Experts of a small language model.
Size: width 192, 24.7M parameters.
Below are experts of layer 6 (counted from 0) of a mixture-of-experts language model. Rows are named router (the router's row for the expert), gate (a neuron's input weights, with its number), up (a neuron's input weights, with its number) and show model dimensions 0-191. Each number is 128 + 32 x the weight over its row's rms, rounded and kept within 0 to 255.
After each expert's rows: a language model's description of what the expert responds to. This comes from a sample of Wikipedia text that the model never trained on.

# expert 21
router [133  98 127  84  96 155 122 163 161 166  90 175 139 144 125  97 140 170 122 123 151 138 135 180  89  84 130 116 129 186 134 108  80 180 154 106 130 125 158 164 132 108 122 114 154 171 135  81  99  75 199 127 153 131 161  71 123 125 117 119 144  81 118 138 100 137 119 149 153 120 109 137 107  76  98  88  97 142 153  95 146 149 121 147 158  75 111 114 200  73  86 126 163 120  94 131 136 129  88 104 141  70 169 114 105 149 150 150 112  99 117 136 125 107  59 123 125 134 139  69 200 121 129 132 148  79 108 139 163 117 180 106 187 188 125 133 177 170  53  94 177 126 152 101 117 147 141 156  82 114 152 126 165  86 182  91 134  72 180 123  89 159 152 163 164 120 134 138 187  99 131 144 134 112 129 232  90 117 121  57 132 147 143 202 171 172 122 111 121 125 159 126]
gate1 [136 123 150 130 129 112  67 154 162 100 128 124 109 132 112 145  83 158 136  67 151 126 112 158 150 122 129  85 103 199 203 144 135 149  81 142 116  84 124 184  79 127 157 173 142 163 115 128 145  82 179 172 111 164 142 125 128 113 112 124 197 131 125 103  84 146  91 117 136  61  96 155  92 119 166  91  48 133 111 126 149 124 105 189  74 141 108 156 101 144  64 166 120 133  90 143  49 116 103 152 151  80 134 137 116 161 108 179 110 149 130 137 155 107 102 164 175 144 110 119 181 145 135  88 138 122 114  81 136  78 151  74 145 163 184  87 183 142  82 160 153 150 138 123  99 131 108  99 157  71  96  88 113 109 161 122 164 125 132  95 120 107 106 121 100 121 163 119 143  85 117  91  98 164  97 226  54 158 133 151 136 114 173 152 124 140 152 119 101  53 123 109]
up1 [137 107 120 130 127 130 129 134  85 141 120 127 106 173 114  98 221  92  99 185 131 135 152  90  99 146 119 179 136  50  46 115 143 117 184 120 105 130  95 105 148 134 132  73  85  98 138 129 120 131 101  98 142 107 146 120 120 163 198 151  74 120 161 122 158  98 207 118 101 196 174  75 134 128 129 160 174 126 186 190 150 142 134  87 180 116 155  84 125 123 156 113 195 107 154  89 194 124 155  99 113 184 142  94 139 149 157  79 152 110 110 141  95 144 136  69  74 114 136 163  88 133 140 149 151 125 124 168 133 161 135 153 121  96 111 179  81 113 169 104 159 132  92 112 156 137 180 131 107 162 118 179 110 130  91 144 130 130 137 139 127 125 117 156 146 148  80 184 124 131 156 162 175 129  91  57 179 119 102  80 122 154  91 104 163 133  94 166 137 183 152 138]
It responds to: Leading digit 1 or 2 of years and dates, table line breaks, and word-start pieces like re, pre, co, intro.

# expert 24
router [156 145  48 134 176 174 128 148 177 122 112 109 152 118 130 181 126 166 108 119 204 131  78  95 115 116  92 196  96 160 114 162 151 173 117 158 171  95 129 141  95  89 136 149 130 121  93 127 119  90 166 144 121  86 144 102 136 158 100 161 149 137  99  71 156 156 146 148 191 167 134 182  98 136 125 117 141 152 146 111 160 154 114 101  99  94 160 129 123 107 129 151 186 118 130 118  91 121 122 138 161 117 179 143 137 133 139 119 151 145 112 104  96 117  99 116 142 168  85 102 113 115 158 139 132 139 123 146  68 108 179 128 178 143 112 136 221 181 129 150 163 142 120 169 139 140 109 130  69 117  78 112  78 131  88 184 164 124 164 147 138 201  56 193 113 158  88 125 102  94 141  96 154 186 105 186 113 108 152  68 145 100 124 195 144 137  63 102  83  82 169 151]
gate0 [131 121 117  64 149 109 142 200 125  86 104 125 134 113 122 137 186 125  92  77 145 178  46 124 161 119 124 164  50 184 146 115 160 113  71 137 127 124 147  67 132 108 123  97 119 149  95 166 138 139 108 208  98 106 134 160 179 159 133 117 154 134 154 131  91 146 167 120 113 133 101 113 154 153 105 171 117 100 134  81 142 103 139 153  86 135  97 103 139 132 135 167 136 196 182  88 101  94 162 150 150 174 180 108 159 123 119 141 137  59  81 144 187 128 136 155 190 134 167 106  87  70 104 134 103 136 150 141 154 120  88 119 100 106  82 168 113  91 142 170 155  79  78 120 161 119 144  91 110  86  84  96 112 125 113 120 127  49 190  97 121  64  80 138 116 159 108 104 109  97  95 124  99 126 172 102 152 143 141 153 156 144  66 150 105 136 120 122 101 132 104 198]
up0 [ 79 123 156 103 147 125 156  96 116  95  96 153 177 139  79  75 159 175 170 106 130 129 105 119  94  77 128 121 121 153 146 152 141 136 106 150  92 115 147 154  99 138 152  98 107 140 184  93 129 149 125 127 164 118 167 197 101 145  97  97 163 135 148 173  89  93 128 147 113 108  56 102 161 135  79 121  96 151 112 173  96  99 163 121 161 176 166  83  91  71 148 110 183 209 146 127  72 120  75 135  89 112 121 128 167 114 101 102 112  67 168  93 125  89 131 151  98 131 128  93 144  92 117 137 124 145 134 140  82 125 118 157 115 116 123  73 133 106 120 148 137 108 150 187 141 139 130 126 146 105 132 118 140 237 131 177 110  22 137 134 178 176 134 100 141 134 100 112  90  96 128 121 109 146 100 119 112 136 101  77  81  91 151 126 130 180  48  74 148 176 187 114]
It responds to: Last digits of years, such as the 9 in 1909 or 1956, and household nouns like home, family, school, house, daughter.

# expert 15
router [132 104 112 107 136 176 142 195 132 128 165 152 132 140 102 122 202 151 131 166 179 130 126  87 121 147  69  95 111 116 135 183 173 154 148 158 144 119 105 175  69 156 129  99 145 108 148 114 175 130 179 105 160 143 127 178 121 169 143 101 124 112 136 110  92 125 120 187 136 128 154 143 159 132 110 173  78 140 173 101 145 141  83 182 132 128 155 183 133 128 109 146 177  76 182 128 135 180  71 153 119 109 146 135 139 129 135 105 133 132 134  67  71 117  88 106 184 117 142 107 133 111 202 136 158 132 129 150 122 155 189 112 132 162 180 132 114 138  91 104 144 168 100 127 104  87 156 147 125 128 122 122 133 182 166 191 175 113 157 130  64 152  97 177 162 150 195  79  85 126 128 129 109 201 153 153  94 161  61 108 124 141 143 163 234 137 101 156 111 104 150  90]
gate1 [ 97 124  81 121 162 113 183  85 147  54 140 106 109 116 189 136 187 119 172 132  93 136 160  93 102 152 115 111 100 138 124 187  92  66 103 123 155  56 105 115  36 139 122  77  97 178 120 140 131 167 133 150  80  92 157 157 150 123  95 138 155 112 166  83 109 117 116 105 104 144 141 105 125  98 174 104 209 152 117 117 102 107 182  66 140 223 112 143 140 152 100 106 127  67 210 156 118 173 101 141 117 101 136 125 134 165 113 158  98 122 174 185  86 123 115 114 133 131  70 109 116 113 109 103 104 100 139 127 119 128  85  76 155  98 124 167  86 176 129  89 126 148  65 103  81  88 168 110 122  90  93 171 103 125 161 137 143 108 131 194 144 114 175 143 140  95 117 111  93 127 126 147 100 154  88 174 145 141 139 124 178 131 109 148 111  95 140 150 125 130 130  79]
up1 [ 87  89  81 120 147 136 165 129 151  64 154  83  74  98 149 131 154 120 138 155 106 135 157  99 168 121 171 117 152 122 127 160 109  94 167 178 167 101 109  93 117 117 157  73  59 147 125 143 122 185 152 153 126  72  92 155 169 144 127 109 175 146 150 110 135  98 108  87  95 128 178 108 149 120 152 115 188 167 102 119 121  70 161  54 141 165 149 128 139 180 105  97 114  82 228 130 185 164 105 154 122  84 112 117  85 174  92 119  71 122 149 180 142 122  95 125 134 148 125  88 122 134  83 119  90 159 188 109 168  84 123  92 127  94 106 121  71 150 138  95 106  93 138 121  82  58 159 146 203  92 177 122 128 135 141 145 171 126  97 160 104 100 174 120 130  84 150 109  66 129 144 121 122 170 113 129 139 169 130 121 192 148 100 149 112 114 104 145 144 142 151  86]
It responds to: Word-final suffixes ending nouns, such as -ers, -es, -ings, -ity, -ishment, plus are, years, States, Party.

# expert 44
router [109  76  67 140 128 126 146 158 158  70 136 170 174 217 112  97 155 134 160 160 138 109 139 112 112 119  66 174 130 153 140  93 163 103 124 124 116  91 126 178 135 163 140 138 135 161 126 164 102 110 202  99 163 120 141  99 105 164 112 131 154 133 150  87 132 149 132 169 160 139 177 140 100  99  97 103 105 177 121 152 146 120  75 113 177  88 130  99 163 123 139 161 128 127 116 143 155 139 121  86 156 150 122  78 137 138  97 113 145 116 124 165  43 123 140 113  79 174 134 160 121  77 102 175 173 112 124  99 113 142 154 127 170 173 123 205 144 147  77 132 181  91 106 146  45 118 164 174  98 131  87 141 136 112  95 119 169 113 153  91 100 134 134 205 155 150 147  91 123 130  93 127 101 194 103 150  71 117 104 104  97  63 145 197 198 118 154 115  86 134 171 114]
gate1 [167 148 110 125 113 120 153 111 184 118 150  98 172 148 124 117 124 130  91 115 180 109 153 167 161 170 174 163 176 122 124 222 143 165 161 106 137 141 142 119 154 152 148  95 159 171 123 101 139 135 178 233 127 121 170  95 151  77 172 145 156 113 106 137  80 138 107 174 234 118 141 116 163 144  99  92 129 126 121  81 120  75 146 137 212  90 115  80 151  93 194  80 142 121  83 105 170 118 140 139 149 193 100 153 126 115  90  89  93 107 113  98 139 109 144 118 174  94 117 153 129 138  84 163 127 177 107  81 107 148 130  93 149 123 126 145 122 120  94  97 125 130 156 165 117 112 186 162 133 127 161 133  98 122 129 111  91  67  82 162 131 120 174 140 136 116  96 158 123 194 113 125 134 116 113 105  96 100  86  66  90 108 152 162 186 137 143 125  73 111  81 137]
up1 [130 129 137 160  95 100 122 101 154 134 103 130 172 134 109 143 120 120 114  95 161 120 188 167 182 157 191 133 163  94 120 176 172 160 145  88 142 116 152 109 129 151 101 122 125 166 160 144 129 184 157 177 124 130 139 140 147 174 182 101 155 134 154 126 138 124  78 185 240 115 128 100 188 136 113  77 114 118 150 115 129  65 112 161 195  82 149  87 130 141 156 126 129 144  67 123 162 110 135 116 171 181 103 147  98 128 140  85 117  73 148  69 167 151 156 143 156 101 100 125 125 124 115  92 123 173 136  76  96 149 104 123 121  86 118 146 184 125 124 133 100  88 113 108  79 113 166  95 108 147 158 163  79 127 144 168  62  96  88 164 106 120 184 104  86  98 164 192 136 178 151 106 123 111 123 114 132 140  55  89  74  90 162 170 153 116 148 109  53  98 115 130]
It responds to: First digits of years, scores and coordinates, like 1 in 1992, and counting words such as two, three, several, nine.

# expert 41
router [142  97 163 211 152 121 148 150 153 116  94 153 135 131  84 132 107 143 146 164 127 108 184 113 119 144  52 148  93 176 108 103 149 129 123 106 130 115 117 179 106 137 178 106 140 127 142 142 139 134 111 148  81 118 186  73  93  70 129 152 131 102 167 121 195 115 203 136  94 141 136  97  79  83 142 164 107 105 136  81 107 183  87 151 147 129 137 157 179 125  98  74 137 127 130 121 104  90 126 128 110 117 134 132 113 160 134 150 139 114 117  76 110 141 115 148  86 158 121  98 189 146 138 115 155  88 166 110 122 121 156  98 169 184 194 153 148 151 129  81 158 162  60 111  65 146 127 137 127  96 128 177 148 162 133  71  99 148 169 145  65 162 134 203 132 204 182 148 186 166 105 119 121 152 170 178  96 134  62 148 110 132 126 108 149 154  61 148 127  88 151  92]
gate0 [158  74 162 170 118 116 112 103  64 105  84 116 158 164 175 155 120 149 129 118 131 207 104 144 147 159 135  81 148 167 148 133 145 126 116  88 151 172  82 118 140 116 189  90 167 123 169 126 149 151 172 165  93  88 125 139  92 173  89  87  64 120 162 128 140  81 136 163 155 118  95 127 103 133 135 172  76 149 127 156 130 128 163  99 104 152  71 133 138 172 108  83 135 126 129  76 133 112 144 174 108 129 211 140 114  86 144 119  43 141  86 194 105 127 116 123 146 168 116 129 103 176 110 155 187 185  91 126 165  73  90 141 109 146 163 122 147 176 132 106 101  80  92 134 124 125 130  95 145 126  89 184 100 126 134  88 129 100 194  42 138 200 123 130 120 158 138 124 126 151 136 129 126  61 108 147 141 111 130 168 142  54  99 155 159 149 129 146  96  99 129 145]
up0 [175 168 154 140  82 113  98 163  82 117 175 181 123 108 101 123 120 130 118 135 135 155  94 148  93 146 134  71 140 134 106 106 130  63 154 155 135 147  96 143  85  77 196 109 110 103 154 152 181 149  96 129 153 151 112 145 164 123 115  84 108 126 164 112 102 131 136  61 109 127 116 112 110 163 132 152 105 178  91 110  64  80 210 103 104 117 105 146 124 123 116 108 111 164 145   1 158  93 121 154 103 125 151 149 131 119 137 163  88  78  84 208 144  96 120  90 146 171  70 106 132 157 142 158 145 100 135 143 139 142 102 123 145 189 157 138 117 196 123 209 110  96 126 168  92  91 148 151 109 103 107 173 179 104 154  82  90  74 103 155 118 160 143  93  98 133 185 128 162 176 171 125  81 116 152 138 151 154 100 118 149 100 181 128 141 151 106 139  99 124 146 149]
It responds to: Inner digits of years like 8 in 1987 or 0 in 2011, plus nouns such as football, game, law.

# expert 38
router [137  74 119 149 119 144 131 140  88 145 133 207 116 182 100 127 211 178 103 153 195 142 148 149 114 130  58 151 148  91 123 138 159 101 134  83 125 156 145 132  76 125 140  89 112 121 104 131 157 113 184 137 145 160 140 185  38  73 159 149 134 100 132 122 119 142 146 161 131 121 167 125 137 131 145 142  78 146 174  97 143 168  77 173 111 136 111 156 120 155 100 146 177  76 104 123 133 137  69 135  88  95 123 119 101 138 130  72 131 147 163  75  36 101 136 109 135 143 138 109 150 101 126 155 141 125 137 125 107 169 193 100 161 167 202 156 139 168 133  85 157 145  93 105 110 124 118 122 138 151 124 155 132 134 137 175 144  94 169 109  86 166 130  94 117 144 164  73 122 113 111 186 134 209 102 171  82 173  72 111 105 133 164 104 160 102  57 151 120 101  98 125]
gate0 [158  79 167 148 111 107 145  90 146 174 118 164 170  97  79 155 142 177 117  88 132 149 110 109 131 181 124 126 167 125 157 112 147 164 150 145 150 145 134 114  69 137 169 128  90 120 103 190 141 187 135 141  74 151 123  99 127  90 135 145  75 139 105 131  72  85  87  68 112  46 151 150 120 144 155 104 110 167 106 170 154 138 153 116 115 136 175 127 111 159 125 155 147  92 144 144 169 180 181 173 126 115  66 132 155 148 125  84  85 113 124 110  99 152 136 152 165 180 142 120 187 155  86 160 206 146 111 103 119 150  64 145 106  95 148 121 116 111 131 104 101 150 128  93 102 133 125  68 132  95 146 166  95 124 114 137 199 107 141 185 130 151 109 132 122 100 167 104 128 162 157  76 130 100 157 136 138 131  26 157 185 168  97 140  80  81 187 179 148 131 141  83]
up0 [228 137 158 115  90 146 185 108 146 177  81  99 137 165 118 113 134  94  94 199 124 121 173 105 159 119 159 196 154  84 117  99 143 108 104 169  83 106 146  88  88 145 180 146 143 119 125 108 115 121 168 241 131 126 178 168 121 141 160 172 114 138 110  73 132  87 109 114 106 143 151 128 143 143 161 136  98  54 145 112 134 169 117 104 169 165  98 153 131  60 115  84 107 118 173 176 152 126 181 104 153 119 131 150 168  93 128 162 158 166 156 141  97 125  84 117 111 101 123 112 156 129 101 167 150 147 131 142 145  89 120 126 163 142 144 123 132 146 140 180 134 142  97 161 142 179 138 118  88 117 128 136 169  80  95  84  59  93  65 164 161 132 100  96 183  85 106 186 134 167 132 172 166 160 122  86 148  90 138 118 119 119 167  97 108 116 153 142 178 141 126  85]
It responds to: Opening quotation marks, plural suffixes like -ies, -ations, -ments, indentation spaces, and discourse words like then, so, however.

# expert 45
router [162  34 124 111 107 148 118 158 114 133  88 167 163 149 128 117 181  98 138 168 161 114 104  90  62  98 118 150 105 157 104 173  87 162 108 152 158 101 129 103  84 125 133  54 124 144  73 125  96  67 113 116 130 125 180 120 128 160 163 132  99  93 115 132 170 129 155 119 161 126 157 149 100 108 121 109 108 125 184 131 168 124  98 100 134 126 168  93 156 132 161  43 168  94 119 165 163 127 120 178 145 112 169 163 125 154 129 126 117  90  77 144 107  76 100 112 110 161  70 103 136 171 110 150 161 132 103 114 123 146 175  97 159 165 129 147  92 138 157 136 120 186  90 142 123 122 148 100  98 153 131 176 107 145 167 113 136 120 203 121 126 239 184 124 119 184  74 166 114 149 119 141  91 167 155 164 138 132  85 125 137 131 107 189 166 171  75 153  62  94 146  98]
gate0 [ 87  84  88 198 225 141 165  90 120 153  89 123 144 201 122 102 180 138 141 128 123 102 118 102 162  97 156  95 133 165 142 147 111 145 109 152 156  76 117 125 136 143  76  77 185 153  90 124 123 145 129 122 117 186 159 167 110 131 142  99  95 135 155 126 145 143 107 168 181  72  81 158 128 132 146 104 105 138 164 132 148 146  63 136 126  84 128 122 123 110 153 145 129 122  67 182 142 116 122 148 161 170 156 168 164 137 149 121 173 148 177 129 106 106 160 141 107 134  52 132 140 105 121 142  78 142 106 152 122 143 110 117 131  96 131 120 185 168 147 123 113 108 133 123 128  54 113  74  81 121 128 187  94 125 119 100 142 130 102 175 127 172 157 166 172 148 108 113  98 144 101 209 137 122 141 150 151  64 129  93 154 115 122 102 127 130 109  88  54  29  91 199]
up0 [130 145 119  79  92 129 113 144 142 116 201 147 116  94 186 130  80 133  96 128 142 210 166 142 129 177  96 126 118 106 116  95 174 154  87  93 123 135 136 174 117  63 160 166 103  78 145 149 187 124 131 153 139  68  95 125 119  98  83 148 189 152 132 143 131 120 162 147 137 163 152 140 126  80 103 154  99 152 135 146 116  96 130 143 151 190 135 156 139 103 126 141 147 140 173  39 104 170 129 105  99  88 154  89 115 118 103 132 148 127  81 122 128 193 135  83  91 138 174 141 166 134 115 132 158 106 147 128 134 103 179 192 113 146 124 124 121 133 108 159 192 134 114 130 116 117 127 135 170 123 113  82 158 132 110 207 155 100 189  75 127 132 102 116  88 149 207 128 144 122 158  92 110 146  72 170  74 163 131 171  96 104 155 123 136 145 141 193 184 215 168  95]
It responds to: Blank spaces and dashes in tables and sports infoboxes, and words like Club, Team, Position, General, Al.

# expert 40
router [143  82 118 146 151 142 159 187 122 116 149 170 139 127 142 100 117 163 158 184 171 149 123 136  92  96 142 130  72 102  96 120 186 102  94  80  99  95  86 118   8 131 114  91 111 145 103 120 131  93 177  79 161 138 157 192  60 111  87 188  80  88 195 104 113 128 154  86 144 165 131 143 149  95 101 117  98 168 144 104 121 117 120 155 178 102 168 110 168 113 162 108 131 134 129 144  91 122 103 144 138 126 144 118  94  84 190 137 126 133  98 122  99 161 145 100  85 123 110 135 124  64 117 140 160 155 136 126  86 120 136 129 115 134 139 166 119 168  55 125 132 110 119 160 150 123 153 108 126 163 108 149 157 148 156 154  95 137 126 121  76 198  88 116 136 167 147 166 181 173 116 183  90 190 139 186  69 135  69 109 168 109 166 136 172 123  98 107  65 100 133 137]
gate2 [ 94  93  65 123  96 104 133  96 151 164 108 200 133 162 116 122 137 151 114 121 117 129 137 154  86 119 148 155 173 134 114 138 176 141  97 161 114 157 136 135 106 138 206 110 166 122 116 101 132  74 160 113 109 185 109  91  87  94  91 125 151  99 101  92 135 138 150 170 139 101 103 116 106 123  91 120 117 111 172  37  84 158 111 111 126  32 199 156 160 156 117  79 101 169 170 104 105 150 122 100  82 150  99 137  80 148 111 126 141 105  79  93 121 157  78 164 162 129  98 138 151 133 126 113 154 101 155 111 153  95 119  93 148 155 156 139  90 157  63 118 135 154 140 159 126 172 143 145 106 150 139 149 249  73 121 146 133 129 177 100 133 124  94 171 166  78 166 159 178 151 195 105  94 138 135 106 123 134  79 135 129 102 199 121 131 162 107 143 161  97 174 123]
up2 [182 112 184 147 180 202 139 157 136 111  59  79 187 120 129 135 143 123 171 155 161 115 142 100 141 175  71 109  76 168 129 118  76 137 135  94 151 125 125 181 152 126  77 165 123 153  87 106  99 175 108 114  90  76 153 157 132 168 140 115 149 125 128 160 150 138 125 105 128 146 138 111 102 166 169 148 163  99  64 158 134 109 112 140 101 211  85 152 129  74 139 134 220  91 136 158 130 117  85 135 192 153 199 141 126 107 165 146 126 148 203 133  96 101 136 145 109 164 171 131 131 106 147  77 115 168 101 140  79 143 162 157 161 169 149 138 150 120 167 111 111 139 128 118  98 121 141 135 144 124 116 130 130 200 145 138 129  57 165 139 124 149 164 143  70 206 150  95  81 102 107 147 154 136 111 159 136 120 173 124 147 119  92 189 130 145  97 132 111  98  76  92]
It responds to: Connecting words like and, to, or, of, from, colons after list labels (Species:, member names), and equals signs of headings.

# expert 31
router [171 114  57 158 140 133  89  82 135 118 118 140 141 105 168 114 118 123 185 104 189 106  89  65 158 108 106 121 146 195 116 126 113 113  49  84 114  58 145 148  91 142 135 118 132  99  81 156 144 166 150 105 137 148 118 118  94  67 120 130 131 148 185 139 117 130 137 169 139 147 138 165 133  66  81 150  96  93 135 105 161 158 104 169 111 138 138 124 181 152 113  94 178 110 137 110  48 128 100  95 139 125 157 136  70 111 175  95 111 132  73 110 132 132 115 163 136 102  79 161 118  95 203 109 125 163 146 124 137 140 192  90  89 189 125 175 125 180 101 135 142 128  99 111 100 134 165 111  92 140  78 176 113 162 113 181 159 135 172 120 161 173 142 176 100 138 103 161 119 159 103 151 136 158 118 182 117  97 134  45 131 131 185 168 148 142  87  69  97 150 117 108]
gate5 [176 141 125 142 112 173 109 148 149 109 132 127 141 192 112  76 124 141 131 130 141 184 143 167  63  84 164 125 113 190 119  86 108  56 126  88 158 170 126 169 174 167 132 158 149 122  88 147 133 118 117 164 110 143  82 125 125 114 150 124 123 132 113 133 129 153 154 151 145 130 123 139 133 165 126 144 152  89 129 198 171 124  60 165 151 128 145  82 120 108 114  87 144 108 109 154 109 177 110 161 158  80 163 132  88 163 129 118 158 121 125 119 154 133 143 160 129 158 115 167 134 145 100 125 154  55 141 135  84 106 188 127 149 116  81 166 177 187 123  96 133  81 149 148 138 131 160  69 117 119 109 126 104  64  52 127 150  73 182  89 133 127 123 129  79 157 176 118  82  76 108 124 132 246  40 143 145  91 127  97  97  82 147 149 186 135 114 133  76 115 140 110]
up5 [117 131 102 116 119  85 140 119  99 147 125 181 140  97 128 137 140 125 151  75 145  69  91 114 145 182 130  93 141 130 179 131 155 151 141 125 104 118 149 122  74 122 146  99  93 201 166 129 161 157 162 105 158 156 180 155 135 151 128 159  92 115 152  90 153 101 117  87 159 139 108 116 107 100 131 102 146 153 111  41  74 131 200  65 126  74 150 171 146 182 137 144  83 197 141 131 179  87 129 109 172 143 106 110 155  68 120 120  72 132 132 151  94  86  57 120 137 117 152  95 149  89 159 118 131 168 107 162 144 149 113 106 144 139 157 138 106 113  99 169 159 178 126 136 103 127 108 184 116 151 106 141 179 163 228  91  91 135  95 227 118 179 145 119 189 112 109 135 177 138 137 141 114 102 198 149 126 131  54 118 145 135 174 130 145 136 156 140 147 120 129 124]
It responds to: Measurement and coordinate tokens such as sq, mi, km, °, ^{, plus capital letters T, U, E and word endings like -ue.

# expert 6
router [150  75  83  87 109 125  71 107 127 115 113 109 186 189  95 126 133 170 127 135 172 155  99  98 135 140  58 140 105 145  91  78 140  99  88 122  88 151 164 188 130 124 144 144 154 134 112 198  94 102 174 161 110  85 158 108 114 109 114 120 126 139 164 123 153 137 128 109 136 124 175 136 152 130 140  94  97 161 154 192 159 180 113 112 174 174  98  84 169 144 103 124 210  96 132 153 118 124 147 137 146  99 161  98 126 187 124 107 106 111 132 121 105 148 145 105 120 118 155 120 125 127 122 164 184 142 120 142  97 125 121 115 154 157 111 117 165 120  98 129 173 173  82 146  85  92 228 100 112 105 110 137 133 137 120 161 152 113 173 134  92 197 142 140 126 169 171 119 162 148 107 149 128 180  65 175  41 132 107  96  89  82 164 154 190 146 159 133  63 180 191 141]
gate1 [124  94 116 161 123 123  89  81 147 206 183 103 192 133 161 139  34 142 116 109 133 171 174  93 167 110  92 175 156  89 149  90 149  78 106 113 148 101 173 147  85  75 134 146 148 161 146 131 190 154 163  69 143 103 123 151 154  37 138 100 108 141 123 124 136 110 105 106 115 170 144 131 111 172 112  86 170 141 133  73 110 158 130 106 151 169 151 169 187 108 136  86 135 164 172 141 113 109 126 157  52 149 127 155 155 142 142 165  85 176 166 132 130 107 169 114 105 108 125 128 140 155  84 135  47  88 134 168 125 160 132 118 149 120  70 111 138 119 123 141 126 165 117  74 117  61 113  95 138 210 136  93 174 149  91 130 117  92 130 132 149 119 149 126 114 121 146 108 117 165 172 148 168 156  81 132  89  96 101  92 102 146 107  98 155  85 144 134 193 106 131 158]
up1 [203 168 146 112 177 160 131  99 108 126 167 121  87 124 159 153 197 154 145 121 143  90 159  84 157 128 117 116  96 128 131 141  43 132 166  93 152  72 117 124  79 144 218 135 121 100 135 149  62  92 110 134 161 146 147 188 133 158 148  71 128  94  87  69 129 150 136 112  85 127 155 191 123  92  86 161 123  99 136 110 137 128 159  78 117  93 115 167 101  95 140 135 143 143 168 175 196 127 138 109 110 120 179 173 115 127 144  82 170 136 139 131  68 163  76  73  94 149 165 148 147 101 148  92 146 155 176 182 120  21 132 129  71 142 133  77 143 120 104 185 119 117 166 105 161 139 134 134  89 122 135 117 140 141  93 120 112 160  67 112 158 129  91 154 118 184  69 113 149 140 103  93 127 133 146 160 159  82 135 149 146 157 148 146 107 151 143 127 130 107 123 109]
It responds to: Single digits starting numbers in years, scores, statistics and table cells, plus field labels like Species, Length, Website, JPL.

# expert 3
router [141 113  85 159  68 126 119 124 136 153 104 143 169 115 127 151  97 126 136 144 162 108 100 151 124 114 134 198 108 163 111 153 101 127 118 103 102 127 157 121 155 201 149 135 190 143  89 106 134  84 193 107 143 192 141 164 111 126 117 162 164 139 115  54 122 171 126 178 149 121 158 107  85 143 138 144  46 180 158 138 173 158  97 129 176 116 133 125 182 150 125 119 156 115 115 139 113  88  75 127 146 126 189  91 147 149 129 104 143 158  92 118 126 151 108 130 166 157  44 108 130  99 138 150 138 155 147 106 144 132 154 176 173 125 158 161 153 151 151 114 144 147 135 100 101 153 184 152 133 109 116 110 148 146 145 147 118  60 176 148 122 205 122 158 146 183 191  96 199 129 122 105  91 146  86 154 104 108 102 138  74  59 138 239 181 159 134 154  79 119 135 120]
gate1 [122 110  98 132  30 109 167 145 124  93 198 100 173  90 142 102  99 112 118 145  95  99 156 174 161 151 124 182 135  73 115 135  87 106 142 158 115 121 130 127 109  96 153 151 135 135 122 115  84  91 127 143 153 179 114 127 132 133 107 115 132 143 125 166 111 131  86  90 105 155 168  58 167  91  84  52 108 158 172  88 148 151 121 109 126 153 101  64 142 114 123 174 189  81 133 182  79 136 178 147 125  68 138  92  82 133  99 160 169 131 122 140 152 164 188 160 102 117 145 169  85 169  81 147 117 132 131 144 140 125 113 119 169 121 138 151 111  72 103 124 131 100 117 108 104 120 100  90 150 101 187 110 147  77 150 152 115 141 130  82  65 101 205 128  99 105 178  92 122 178 102  83 134 159 142 100 163 169 112 117 134 115 150  86 141 118 186 195 101 149 172  71]
up1 [147 145 148 153  81 121 154 129 110  96 215  93 192  84 145 159  63 109 182 127 130 145 143 143 134 165 117 180 144 102  89 149  71 135 174  94 132 117 140 130  90 188 155 135 120 172  99  91 115 127 116 161 124 195 110  99 116  97  64 119 132 136 161 138 111 139 160 129 162  90 156 121 127 102 109  58 158 145 146 128 108 146 117 149 108 177 127 134 131 101 101 142 197  96 108 163  88 149 179 142 139 131 170  93 111 104 105 181 188 146  89  94 156 159 127 166 111 134  74 140  90 144 159 147 115  76 150 198 143 158 155 125 150 118 139 164 121 111 137  75 108 100 117 131  93 108  13  78 114 135 221  93 141 124 139 174  98 163 137 162  91 148 144 152 187 144 128 125  64 132 118 166 155 125 191  85 132 147 164 103 156 140 111 102 129 124 136 149 120 127 113 161]
It responds to: Line-initial hyphens in bullet lists, especially under See also or Other uses, plus digits in tables and the words in, In.

# expert 14
router [144  77 107 153 136 141  95 179  93 154 147 173 139 177 140 115  95 121 153 126 121 144 125  69 111 139  75 140  87 163 132 162 130  61 121 178 134  97 128 124  63 158 129 110 114 155 125  94 156 160 135 169 143 137 159 176 112 145 137 156 101 126 202 132 196 138 193 157 177 193 183 150 184 108 141 106 159 102 107 158 172 164  92 127 141 112 136 153 167 110 127  74 161 125 107 153 114 107 132  87 149 118 181 132  81 138  80 157 117 127 134 119  67 106 134  97 131 197 137 162  89 148 128 123 108 138 117  85 121 120 166 145 155 138 169 185 167 159 120 130 134 184  70  99 142  92 159 120  81 180  71 186  90 136 116 156 138 159 165 157 112 218 118 187 137 160 156 100 133 119  90 159 101 173 135 191  83 152 100 117 131  93 152 155 146 182 125 135 100 117 151 133]
gate3 [162 174 132 162 119 123 124 122 132 143 119 166 136 117 102 198 114 128 193 112  84 105 105  71  91 132 122 105 125 129 155 173 127  84 127 133 146 144  80 174 137 108  84 106  94 157 181 170 169 203 122  87 140 148 174 123 102 143 134 139 139 151  53 110 171 138 130 143 149 142 107  99 131 122 157 138 109 117 123 130 133 101 169 151 123 125 155 152 156 113  83 142 158 113 157  76  95  67  85 135 111 140 112 161 153 149 139 138  87 134  87  95 133 129 228 133 111 116  97  86 145 111 157 110 147  55 121  72 102 169 113 159 146 119  36  88 161 116 142 124 125 201 156 146 100  92 185 113  87 123  92 149 148  59 218 179  77 116 109 152 118 163 121 147 169 182  86 128 129 118 159 102 136 152 165 123 161 112  89 116 141 188 155 164 111 133 105 148 146 112  63 117]
up3 [ 81 106 155  89 100 146 172 103 120  85 120 116 110 147 154 118 134 139  74 124 180 112 164 176 152 145 160 109 164 143 105  82 153 165 131  94 111 215 134 117 147 141 145 127 147 143  63 138  73 136 124 129 112 135  95 103 161 149 133 136  94 112 138 106 131 121 159 134  97 191 155  87 136 108 108 132 119  92 127  96 114 128 105  45  73 163 104  92 105 174 148 133 142 138 161 168 157 139 237 146 120 105 109 100 138 174 160 113 179 113 133 148 128 134  85 137 169 135 112 117  98 156  79 137 133 207 163 131 120 116 143 130 154 158 171 159 112 106  95  64 126  54  71 132 134 113  90  99 150 142 126  88 115 173  85 128 169 148 166 124  99 133 198 129 133  98 182 153 119  92  58 127 126  47 100 155  85  89 159 146  88  82 119  99 157 155 122 122  92  79 170  99]
It responds to: Bare space tokens, decimal points and pipes inside numeric tables, plus signs, percent signs and word-final pieces like -ard, -ile.